Experts of a small language model: 288 SwiGLU neurons an expert, a sigmoid router.
Below are experts of layer 4 (counted from 0) of a mixture-of-experts language model. Rows are named router (the router's row for the expert), gate (a neuron's input weights, with its number), up (a neuron's input weights, with its number) and show model dimensions 0-255. Each number is 128 + 24 x the weight over its row's rms, rounded and kept within 0 to 255. Numbers have three digits each.
Before each expert's rows: a language model's description of what the expert responds to. This comes from a sample of Wikipedia text that the model never trained on.

# expert 43
What it handles: re and le syllables. Inner syllables re and le in words and names (genre, aggregate, Montreal, telenovela), plus word-initial Le, Li, Di.
router:116110123143122100128143182141127119164145115103135109111155110175176095139111115137102063147099108130112146173144156105132146133119142134115159127120143162121132140118104113145122147113106085111134123149072121097144125098124112145119134108121082088097111132133146131146148153141134102115139112138137124139111144096169149125153112125109109147126103153130141132131125124145121158174122129139139157105093132136073099155105107094098148157173133128088160135157141090099152119131183121105148121095139120123114133140153137119175112138150124154131093133141120209116098140137138158131114157124129145132117154070094132088106141112071122120145091136114118135111147144131187123125111067100129083114152138161121112137107113147147080112176099158172087123098106155143185147109120154
gate0:143111141104134164100089136132135135118129098169129112095135117104119108112088144131126171117099136192069186172142171144164138111066163113136144110146099128148128122088163160135125138111111151144111097097134117198141113100115107122157135125126099117112105146150084121161147129149136108115146135095104144134138141111138162103100088131104124097158128111131155088143165141106137129142175129150141154129114108130134141088096108123117169099155125080139145159143127101179142115105106158165105085118121136105034130117150166119178121141165126128139127120152090113105095120102101129109129136114146156136109158142119143131147154122103134171138097132127098130134125119132117126099123101136139116126111149148114110125130143191161127076127133115102120159112117121113110114098146138
up0:111130108126136100098114106110128115146151142107145156108146145127140120115128178128131126083159160116151119095105128166144113105140113080174146095141103077115118143115119130105120109171110129114123149100102129129111118124144132115140132126161136157091147136100144106059095131117127125153109096135107122145147074132100147124163104122192127176125096143118078118130084114130111100135132151131117086083152145097143141128120113129103079108156121171130126140096142143082117112132115130079101111131152121102141160124091106103107139114133145143170117114164115157168147090177131139149130097144160146099106175162117102171087120107124112056136112106102131084111134108113110134129099136146128124174138139128170138116133137090136111122086146114116145118140146122102142131137189084

# expert 50
What it handles: Numeric table spacing. Spaces, pipes, decimal points and digits inside numeric tables and measurements, like the space before yards, kg, lb or minutes.
router:101121131110135128139111149158099080134106106129102120144162104196181126119124130133119101123101109132106108165112115143112101121075186083094148095131138144154115158110111127108140165104153103138149079125110100075150110094130111139144137120132100113104133172185162133137191151098159102164165118148094140113136111168160105105139118122107122123135119127107119143143131118138142114137105116134148155148110150129083129167107098099090166143194159162151091130122136125107146103118173114112158116108142128134101140132163175127164142113130138126065131129131161164125122135128121130146093138085080163119151179106145143121100142111105131110109114134151116146147148123110140148152128123104114079114131133133106119139156122138140104156119099125183097106093133144109119122110131158
gate0:116122128135110102098078115179131136166133131188090122094112124133150142135118147132122128102120108158143133119163139160137101141097154061114117121147114144131076131122098145114123148110155094129098091115091111128148125061113129146151164148143081140080106147096127124134109153111165133151137162106136102141165125131128108111120115126140130100167112152108167075139172138118115139149107144126088151111072131120142132168116124162115183122115114134128108121090129099090109106108138137116127081101147163140108132115115123120117078141137109070078116117151132113135146107137106114124115153110124129153195113119135135140107106133117133124185112104115130178144144139117117141125106155091152098125132109178128062148165124112126160145119092120134107131163106158098146126104138138
up0:133075135122116125096092130167151122149109101162147144118121136155150110146123170124089138138107126115146148123122117117134105151090078093116104126104155124109065147153124105071141129097141135160106124094123119145105146120123114121144212162156142139123093128113163109124069155118112086129125125098130111133158114129180143165142147120118113082107113125112141118117167127138157137095121139119067135121079104123127143139124144134121145153157058102116096095092149119106116113119129116119147135123144162138091156140111098123093085121141102090076140065176136113070143129141107136106130125076128124148159140132127119113113081133115138108124108109111150113135121138163138110113109159088153097154147122113129127124102098125101146085125109134094118127107110152109130163120147149

# expert 26
What it handles: Syllables ending in i. Mid-word pieces of consonant plus i such as ri, vi, li, ni, ci, tri, as in surprising, Olivia, Sri Lanka, ancient.
router:100136107141119147134148170144148135160118109108121135165120123183171104110136130156144120142081097140141157140132126137132130142051145142149154111116150174144131125106126102086109141126097112099116139095078124101137118109092095163149123104142102150110099120155144145134154187125122104141150112168152132137097170164144124127157100158144093157120098166103173110116130106127140088114139099144160158124113129129125115146102087109118111144142143150105145125154110077101140099118183139108125138148146102130127135128117179135131150113168162144113106109125156196096107148112145138136141164107081149115155149105126126118102150113087133123130094147153090128113164150139142122127116113129146097125170146114135101127112132184146093143185107146176102121106134128163144124121162163
gate0:078125128139113153123136139109133118134052119115143154150143158182110130130143109130152104101112103101099136132124115127158161145132154117130128146138125146171096171128164104119116125145141107161131096079101128141118129140072149153134073131130132125158110120096111112131146138119179159111142074164130104119137104121147142112158141104103137148108125131081150094114128086110089138099140123134154167137079134101154146131122157109113131142126178073064151090149130117119168132114154131147105122098143088095159138136149127138132155127114129121155122150134125095103120179094175171137133091133084120110129089096094113155143130127120121175116097123111112145128158093167145108116116111126173106148119164099107118117128158162077117125153122136158118116099115112129167148108119151
up0:137109131105112145095105104082102180150156097114118145112177145108121107153111124133140160142148113103158103127104103096108065122143141149119096113163124116133170113122107141142122133126133117112137151132130137125133168135098180133133119105110098134133112137112103129093083143135124159151141120121123138150091095106122117145114122173144116132087133127151146155159123114152131112135129147108144101184151109133109114166151119099161137091129115120127141134105159113143083115163158131109187140130111116155150163143099105168095092077082146095135122095137095103106169146159153101131133101090109123157162136099100141130164133118142182155131125103170159141128136121133130176145114180146111153103123138099160164068155165132125097099102115131138143145121104144155107073149154105

# expert 30
What it handles: Definite article "the". The word the, mostly after prepositions or verbs, as in in the United States, of the first, entered the game.
router:104101109113122143109075130141108132161145134093111096137131118188126146071138173125156121137096089117081123140120120110111114142124114151088125092162137107144114120105082115116096123119139128153150109129108140105154100075134096084144111144139137132082103147169119126178154167098108107128127139123094129149148167110162171125137137162140121152163110141108158117144138101127103144154117117139171149101110134165094090137103115126111146151161140120113144081103101066105124133123141097155128151121133127154088140123107125107142161109126130126128128099113138178113099131151144117154111178123137132121134143119151105083146132118113108100111137156170114150126157120103168128141101132126134105142169194141117119148134125162161105140141117154182116089142088160118134134096144194
gate0:162071120153114113148115092073117101151109144153108131187121113139117131128138133139139122133158078132149201157159116101134117151161128147152167119122097107105151096104110131105098131115132148112142086096158118128130094167203101122172120125133115122148079115170124096123156078133099127127147129116142133165097160130121110116137121094144144155144106143124105117111127126106126106169123111099166150149141108100132098115130126108105138099144117102102134140160119121111136098105118125124152127114113058150097157136192161102101136159141112115119111071113168141138140145169138122135125106118117108093118111124090160141101121147131132122117106123133154134116146117114124132085137175101096103177108134152159108136108090117164131124150130163154065124123133144126152117124094162
up0:117087110162094119142127114122100097152143100153118182145139101104100100123141130133112121141123130106133178156113105106106091174162154111145130130140103099082137103106152085136096114137092158104137096127140114102143108153118088097147104171164109096136112122141110125167128146123095146153125135116144135094121187120143120065146131080162152136110151144120071116138123125104119111126145145091159120159161131114150105128155125148116129108134116118126125108156074127130110153123124137158142104096105096138106160139138152142150178116113084120144156067133115142120124162120115095162124116138136105097096156130130131109120098115119144120136130082123123157122150102136120115126128196087125124122138108165168092115103065154176104134130149165154093156115144143099127176114126128